From a checkpoint of a small mixture-of-experts model trained on Wikipedia: 32 experts in each of 13 layers, 7374 steps.
Below are experts of layer 2 (counted from 0) of a mixture-of-experts language model. Rows are named router (the router's row for the expert) and show model dimensions 256-319. Each number is 500 + 25 x the weight over its row's rms, rounded and kept within 0 to 999. Numbers have three digits each.
Before each expert's rows: "raises" lists some tokens whose logits its average output raises strongly, later layers aside. This comes from a sample of Wikipedia text that the model never trained on.

# expert 30
raises: " et", " from", ",", " des"
router:515481488548491543503525472480529501511516528493504476521478508557511517496473476497497526497470507511483518495484508518496470483511495510497454473491499511549536501493508459518504507499470514

# expert 31
raises: "com", "gal", "Following", "wi", "gi", "Gl"
router:516491523523479526527493514483494480469501556490527492505476460547493530501463503478532496502527548501444521534467519495491461522495515553493491506502523543556523510483473466535529504482463478

# expert 20
raises: ".", ",", "s", " (", " and", " on"
router:479473441541458503509500499483474491518519503502528517536479480531528529521491486490522523479520508516494484474528483471529505517468527519489480494471535518503527521502503482520536480481494491

# expert 21
raises: " ", " –", " the", " a", " N"
router:531483515516455480495504503513494481519506516484532482543462455511512524521483488466476484488485504528503516542512524510543462506520497541494464497459509473511517499472503531524507498524474545

# expert 17
raises: " to", " and", ",", " ", " as", "."
router:531465502506506511526502523507526477491496525495516493506442454550554521499502473479505498489475511509504521518508507514539475449503503523487475470461517518541498519506489472540493446527464539

# expert 10
raises: "-", "==", "===", "\n", "|", "The"
router:504513479529485502493542532512513491518481524506490514483489508478530513448505466489495521480481531535479490475489526490504487481494500518465475497460518535519526485506537503504523509518491484

# expert 22
raises: " de", " or", ","
router:489503482494501544533499510494519478505527532501505475541466504479525513534517475486499486466462546509467479508494526477497489527445539533481493514466514517526552524498476512541510418508485490

# expert 5
raises: ",", ".", " (", " and"
router:532422490547505494496525487481508482516472496503481489496466481515534511503461499484472525496463500528491485517497500487521503487493525532475471496484539509503477529522511516513511467464462482

# expert 14
raises: " ", " and", ",", ".", " the"
router:488472493499464517541523487490510492450557528504512470505494431497489519446494497490482519492515559515471511478462509479494490539480505508507496476483552517532527460481515509524494470509494507

# expert 27
raises: " from", " ", " From"
router:499490497486494480516533485494515513450535506485518490530468527483494488533495493504485501450543497503501477473535507448538508482482532515476450520481511499508482540474554506520557528488486485

# expert 16
raises: ",", ".", "/", " ", " in"
router:497487496506460486525497519486482471500483504475497519517466478513485519501510491456527515483495556493514516487517551473503505488516494509471506528503544519494492508500511483539524502503486472

# expert 8
raises: " by", " in", " at", ".", " a", " the"
router:472451486526486509511542515454504499507512502463492508522500463493526525494518502458496494499469489522490518494474539496550493532526520495492467458491529533519497484507490514517551511482497478

# expert 11
raises: "'", "’", "far"
router:526488527528477509531489458504451452523542508508512515504458464507485529494491499489492514484532497516514513532488516490523491517532502511482480536451564512503489500515500462503531469518488473

# expert 19
raises: ",", " and", ".", "ite"
router:482458488567502530522506481514482467503499525483514430547483519516501531478413481492465521466498483536497476498470524484520427513534521513488479501495529554537467492482480518515487476491470535

# expert 13
raises: " from", " to", " in"
router:501483509501424509503493484520556498473491504450512429525493520526487534512483486456495551481470540557493467511517509484497471501514489515504483474489511484545487496479531515508495469513458540